{"num_hidden_layers": 20, "router_score": "sigmoid", "balance_loss": 0.000382, "norm": "rmsnorm"}
Below are experts of layer 17 (counted from 0) of a mixture-of-experts language model. Rows are named router (the router's row for the expert), down (a neuron's output weights, with its number) and show model dimensions 0-127. Each number is 128 + 24 x the weight over its row's rms, rounded and kept within 0 to 255. Numbers have three digits each.
After each expert's rows: a language model's description of what the expert responds to. This comes from a sample of Wikipedia text that the model never trained on.

# expert 55
router:106134116137122125144147147144105137116114151138184115160147198114157134156111111108128097138112075136100141133133153106141143141121155129109080149120117136103060106117115150118142179106135122117118132163124130160124135128155102103175161113107126119153076116106141130078120163112111174138137133139105123151135192155145143129112149116132131106112114122126098118100142111129131154206121
down11:112164124094087137108161104143106136128109115112117110141130149116127094128113124175128140139121170179144099125131142095114097107184126132110151130152133118151169078104122107138126143138106120120122153102138166133160106134106137158152067134147112162124132179162154155087122118143086175147161162149157151128111108142106124137180132119150131160125112109134095123114123142150079129165149
down12:132119128100128091138122112164135098123150103108131106126143111157069150135121140158122113113120131091103132162153140162135113140133140128136120164092148161150143095119149200129134096149105077077161162132098133127111105110131096157112094170122155153173159108131132091147136174120123129081145125150108128135125114130132147145167120136071150092114142093121139108126076151107135145121133
down13:135079100093122146114154130124154129152149125125145127108152128110111113103142154125159126111155105181130095136145167156141159139185131128136112149102144116123112100088139129118109145153122131113151102093120127127113145162132109115142102066164100114223147144179129167123116132155145117150160125126145126135128128184108120119138104110116143144091143156115125135126168155102092119131170
down14:144113128135189120127142173108121118105107119090101151114128132070077130137168095101108126159110100129093081094133127102164139119151156122145131112090090170109100127076161126137112142070131070148143122150132138093141100145080108137099143137121144167088139135125154100133124129126130178163148122125121145134135136125138129094155114149122138147148131118144094136101116146131091124122132
down15:120188133121153128115119124137088133108106152120156129137127145112145104156123172132101111160138113157106103071097121171122099079139124128135165127099118140131114170091176107163130122148142107116103098133131071125127071139110106105165129094137136142105157155082156104120130163136128131107106124100122133137150142127097121181097096102122125124126139165167122099169113139107135103148123
Prepositions in, at, during, near, and word starts in-, at-, con- as in at(tempt), in(tricate), con(ditions).

# expert 38
router:116112142140127150160123104117129113105120139139153128177133133103150103139101133142114111154161058103130190127152158108124126152145133108107119141127172111119120089120158119112136143094108083168190137131108148126123118177156097074135173103123132103147101141113118088110152120109133143154146134098067082141129139131150135104075128106134150151119109111114111131103140127099140109134154
down0:161104117133153121143126126118099122105142127109143147162143152168163113104106162128139132135133091168132164165140101146124137106121156181140136150161146112097105101122114136151151165069096122122136137142127127155108122123088135116135073114105145117153120170116145117141106129121165156127057097093135111168107117115089124135139134138133124125127124095112121121137203141177085115149106
down1:092167106139099126129107119151112159093107126108098135107142141081072134163124121126149149092137185120155140139107140141130115080180120145142148116131121147119149122125166155126159134152124128142121109121125148103076098144135099147104184116095125128102115127166105143116133127123131076130115122062128090164110150179108108122125167113130153123152112133143114121123135109183118094117147
down2:123122131155158137087105130138154119133042152140126097055160140116173118092133143079085117135102120134134144121118105132119127171117128108146142119115114102120109138119138133116123136131127181082129148141138115116147140109178134126143169091138150090137082099128136079102124110102157147134092145114123155106143148166119146140159123094094143105101138172132131144144122152149154141125150
down3:123140117147104100113122175121140130128136139135167098117152166141144124136135168079170121123156109097145155127141121150138110128116118128142144113095148124135152150128147137073109129147142161125132166151149103137139166137155095135140106117142083134142087092139108172124106138115138100157178071163126146129139131138124079152085149100110124094177114165094147123185158145123127150099141
down4:156120126102116125144155128161155120151143130166139102125125177146115134097151122118151106148119131122175129119131143090146159151120110147132147164158123060102112119120139140140131111134126169106166122114151116120152122122080153136139084140148124115137115134101130043098136140119150112113109173113112163121178131126113107128102097119142141063160163132123150134089118142158146179157118
Opening and middle pieces of Latinate words, especially comp, su, bu, vi, as in computing, component, distributed, discipline.

# expert 60
router:088101125127131158165152135176109163091103116130147133175149166116121121158113126104107126191141082151106132162123163122158136154134172150098113120147138113145088108081139131152138127116122137142154164151116142098140117190127102124133177126136113098143136176137115156124118140068120134136144140137064127154147135160123124084120121131119147131133121112146132128120113133139124134173171
down0:146057149087144124115133138142107084144135154166146147164127151129156127110100166124148139115126136144168124157143103140152114085145152173123102135159136083117114131126146129139106166128111163102121098140112112117109152129097107113144130130134132096163076158140168121161128103140132134100037129144119140141130109158118130119092157140149104122108143101119114137119140137152091141162081
down1:150163092136120155136166097149104153114134148156119135135152102088132127150108095128165076098110164119133124118128132130133105117168156109159143132103099125129146087114123120140114147148127135147149117120119110089092127105122131130102131122100097112110147155125139097102129093149120066140116064068132110160106117156113110074098142121191140115130094140103121104111162108168148105125109
down2:096172095136134134112101109088153138115061121124133103132164124144144134126132146116123149101137106112123112157080146096106092154149155123088140115108147102087122126145140113143118168095101134107147109135099103169143109116133094131162174068153112076125138103126163112109103140123182119110111130104119137126151158173123128106141123097107165087107104142136169125138134155144125112101138
down3:154095099105134120077125170124119128110129123139146116129151130138157116152092118128154105143081109147103124136134128138118164132090173126159088121110111114080149134116166165061148174136148164114114168148149134139084148111106155114143133115158120147140083112097121152121143101112129129153115080140147116111118121179125109114130138147100139116144097166102177131140158149124110156086111
down4:142113151120098127138134105170134105140151164135147083128108139129103087101116113162149109104116146127127124089130137114158149144129102146124128195166121106115191111175142146103163142095146109137172133109088117142134119127128143129117108145153115104120128151102134075114163128128142139108066165120163138093157100111124122126145140117158094103133140176117129111137134110146176154173105
Middle pieces of longer words after a first syllable, such as at-mo-sphere, in-va-sion, Un-fin-ished, Mun-ic-ipal.

# expert 42
router:128111109132160178145100136132102166124088160123139122124153144142133122181108105125106076152127127083106141121098150080137140116156149101104130104145139109109093096097101142100123143133109089127185151139146161126142140186194101137133136084094130092153114126112112142103147165119168121158112150126132119130129140146125124152108143095093136158154108139114109149140110092111135152154134
down12:117125126106128122130125104088106164135131128106093118105124162187136121132154087164164123102127116141135144137102170136090116142152150146165142140067139091117105101090103174140164136106136148120130173121117089126118108121102130115112095111128110147129155116150124079135137177137168155083162120104066151129096096132098119102133115114118125117151134106098093092130126150127107132141110
down13:142150089139139148126113102117121132106137141181144088143124106125135107136123161133131094119096096160098151118100148150105169099116076091144167127154124086126104099097115116138092157101114142110155116110136156111139115105160112151131083115087101130197106137149131090111092147140116114153112136122113145107142102142128126108072124093115141155072143109140160125141158113151117132100157
down14:144085117159133167129123161102163121116151124113122162122134151148149090165143126112107118153137150124100167125119121092136105100172139150105152159056111164119108133072155146157116140130156121153132108129140117103105112138114112130181164158148144127135139129145127076161131127083087153099153124145127145147110123154174156147115130136108105151108127103124108114096101133095112138184109
down15:119162130073136124123121153116141110122138144142154155169122073093157097124157157135158096144098110151117103104140137132128156133129107142147131098095104140173147153126164133165129133115164129143132121121125105102107132157160151111141159122145068133152117133079144100147148094138120089175155124109119105162112077138134170127131108102136134104116131117211110126125132138146137087130110
down16:134111099111147184126127140109146106152153152126096078118138077179108067137145143139111118127105131125160129127168137131163104136155140156101136148145114123177135169149117123133116112124133142149140142137147130095123139136147147137100045121117131108147143131139089115162116177106088131105118122114186183148119131143147094104138109132110101124140116160135104155130117097100127166127111
Pipe separators in table rows, plus semicolons, colons and dashes separating list items, such as names in cast or member lists.

# expert 33
router:122118105148142152112115129163097132112084170126148118120172161148112145138124122169111089140189120099075164153134137080127141124162145127125131138136118144091085132114132107140124154110169130110157144138139122111144130164176108141150159119092128127169093146087094102110123153103130153135130136138122123113142132118144097142104182101092143155119124116133060131157137108095118145164145
down11:123142150096145146170177148104138108114106131103098100130135143086143102142145138150118118167090136125156121132129153100134082151150112113116151134129139111117126095088115110101105126106143103142116160096154127127093109132126141118158077133123110180115168193189146120141147101126104095136131135130102147110131077151105091135167172126122118159123146103159092104088110135144113146126115
down12:137125137136109084099113059114143135128096106122106129128157132177089154112123108150153169140123125119081122166121129147149121145146150172138102164088093171098129147139095159111130126124155081142084151153105128133095145111097128090091099126141137147155136117133154166148115176105111155117155127128183138129102113151110133135120113126113149140111153086122103141101108146120111154136091
down13:152118110097107143092129116129125122139151120164160123113127099144106125106124170138097113121107093149173133125104150125114164137162105101134153141138182116139100088111171126146170147142122131076154136108128149126090150130146117118111123109122090119185135104157177097093076176154151100103151157085109126141141165147139141138130119091118112166105129137136106141124123143145119114179152
down14:155122124183165135120109165078113121105135132106101172163122134135125106168150119109142102139115146144115154155113102110104114105135163095112118134091119138124134132079100104156116128073131121143170109126153116109140131118166135146120120149112148175107130149130135094144176124125115160120156123114126178132126094163146142098152124171085115141113073074126141143119109140147101165103101
down15:101163108094144115078142129133155114152098095094136118158148120102186127136100193126098136174092140137126096139110118114147170127135121125145144138065143137115144133087155118190151102122151110093106110107143131138134137128093134092141117117165102140141162107096129148134128147110141118161064109113142160153149127132112143147126098095133137122148130139152140099101155103098102115139125
Dashes in credit lists (Mark Walton – bass), pipes after names or header cells in tables, and parentheses before years.

# expert 48
router:100126100172168147131136126199127137117138173126198125159117145146172137174111097099116112130125130147129149147127162110113115114128155137107080147126120133105066070119144151134107148101122106155120143156162092136117108128138119110149151110117127135135078100105107144084138157097114174118142120095110109151107143133145139125121130145142122130108119130127102102126135080091136145169139
down0:101116117136179099127142112122099112102133152145152145161139139155130125118099174133099120139147108175102136152125108136121104112159144164120114161121096090124095128110116137125115159106109131145178135133143144130131118121116094129160120106131111124113137157097103168127119092155122118109080121151078185133107094152088085144157112150125115150156149077116093121128112116157068117132077
down1:104139091158098155096159148128131131088145129120126155148117120067177099133133124153151132139114158157126106115128123150149122139118113104163138142117173131115131103107141153152132129181090119125113107114145116105082093098126090107112158147115099150098081125114149088131148102149132125125120097087173179156111152169139083123152150108146121121112099156142088152152120128136113106120088
down2:122118149140131122126102119080126158135065171130129135088117112133137157126138152105144137121118145127095133138100131099141087144110148129122101113091139102120132118081125121114119122113124142093144148168135122115162133134121113099132182141131081088108109119100141125106072146108181075094145203116129121114140144187120149124140156128141132116134128151145095118127116152160121117065149
down3:182086134159106108089129147108107130092126148153126137098110150137153118155104133107134104164115081124141157107082127199084098134095147158097106138118136136143124146123154146098140135130126164131101150146103139122132109114165119163149081137145080128125092115152082099120142124123126157145128126101119109128152110167105104135103133122096126150108157154072144135159143140163124128153161
down4:113095115124135109142134117184150142172117111155141101173094130118120084118155109135112087098106118081175150101143134105135105114133110153151145123135166123113137124151158091126151160176121120126142140113119108109119129116123107142098076131168133122132122138117096111137136101155129129081143163145159102075148126152121110109104093169112134112115151095107121131092071139107167139173127
The word in, and In as a word start (in-cumbent, in-itially), plus a, during, his, her, per.

# expert 51
router:110100094156146145147084140132115150126129161107139140122141155132089117181123071109121120179143096119109114123112145083113103123141137128116127137163142131093089102114134121082096150091134147151194142142151107128178116136144076115140151118097134115165111149156087113098110154139101136169138173142119093151116161122112116128105163127105118153114086133126101120160144105127127143122123
down0:128100157109134123167171121107096180157162155148106138140172173162129100081121170169104164125132092178155135162170112131140170107127112131107133130165127089098122153126119133143116120157107161103132139126142109137111126133147104098129135138143149093125120147160114128129156134140154151114074104140101157136142134181135154132163113162154133125179158114106118152110155136141117121132118
down1:144173091153106169105154144115108140110101148148054138132137119114107115116142102128127104110111165115158144142117132158091134105139089106183138134107094183128123092119150148114114172132070133167113122103136138110094121100110116115110118115083118128113102130128107120102115144130130119126163091069110145142136165120091100130091131119126132104140097108151109149105157095162121109114121
down2:127151148162143135110153099096139164101110146175107112090108097124133124101159127068097122137132106139110146131134135100097140146125154164151107131090118134138148124133148161117143145131106154107136161154124095120074164117165129139142180136139124099130136095128161113151096140085129121127077140140112152123131184157135148164164103109131113120116163177124139140134144109169106130067139
down3:173090070161125097111090092118102153104155148136147138113110116141143130153092146082149110123176118134108151100123134156120160115148133170136103105099139105109125152108129138088138153140155160123169176136106098094088119139131099137139130125128060124133102158149125137115136113137142130128124077144112148121190075116135102116146117132107127115143140160140110146131146175136148103119137
down4:112119095106114108148147101129121142121162123150125121116093123126160146092142058132146091167086135106088124096113137112143166157079166127179125101141129114127121110181122102128139087154081119144125139125109101084147170121133148107135114084107124119117171147088155101151135131114137122129125146100137152096137130117097139133113100151170111121133187085127141130102123119151140129155139
Numbers, colons, semicolons, pipes and connectives inside tables, stat lines and math, e.g. "2 TD", "R:", "&", angle brackets.

# expert 47
router:081086112129170173154127131125100135119122110136128126210159169093118104146108109143128140169157119140117148148148149119155108135159125136100115131133178111125102119110126143119130170071142117098160127145130135108120136179179121099139169097108122116148100104101085152081139130075142119122158141123121121151120133122129143085117145102122096125149133122135113110141111121109120144172157
down0:151073135104140155128159134096102109161140122161134143149151162161110105131110131157149126116117110123138146173165117098140107148127153143147122137149125094139142095123138122148158130128113125098135132107126172116132118101113143104131127125108138108155138139140115098170151146161135115136027111132144185147126104178101155117107121162136132145128142093132152112130158156168089095173095
down1:130159087107130115139145177122100160126109141151091173116161101113076096127091104126168140142073145125118153139117163150120143101128127111146124148120104126172162094091126142122142156144151186149121106146153139083111113136118114105117119125102099130121134150101143102127155130136137074130162085080117147120105137128112104153134151135164136111132128143178123114125171094104138134086142
down2:087171113138110114129120124120133131127114150120153119097114112119182115130123133088131144135102116134114124147094148133134146127110136110103137132088134132116136094122167118096102137077134176097132200132130150124121089097121141136131173154144141132113107088124157120079108142093169129115137163129106140146135123159134134142140125164174113130099122164141121141168102169202126123089176
down3:199105156141082094131129158128142101144168122171131138113152133152123083140112127090122114108125113119148136127137103141060103152124170175156105136131108122140141124082159148089130135172132105119110135135142098100078129133135132132106119164144096095120098112143142122095160093098147125161119074127138121118145112177105119141154168117120132135124129132099139137160156165150121123138138
down4:141175117118113113151130142158122119137110151149138143115109113143141132107154114141100091127106147079172098131098133133144163122135099119152134143201179116079131122142141107144161098143126103114177137140135122065117119110142140124122112127140136114121135116125116066123140130104121157103116177108092143102132132160105098108142100137125116070096140160149158096105096153130127182150122
Middle pieces of verbs and nouns after prefixes like re, pro, such as duc, fer, mit, in reference, arrived, including.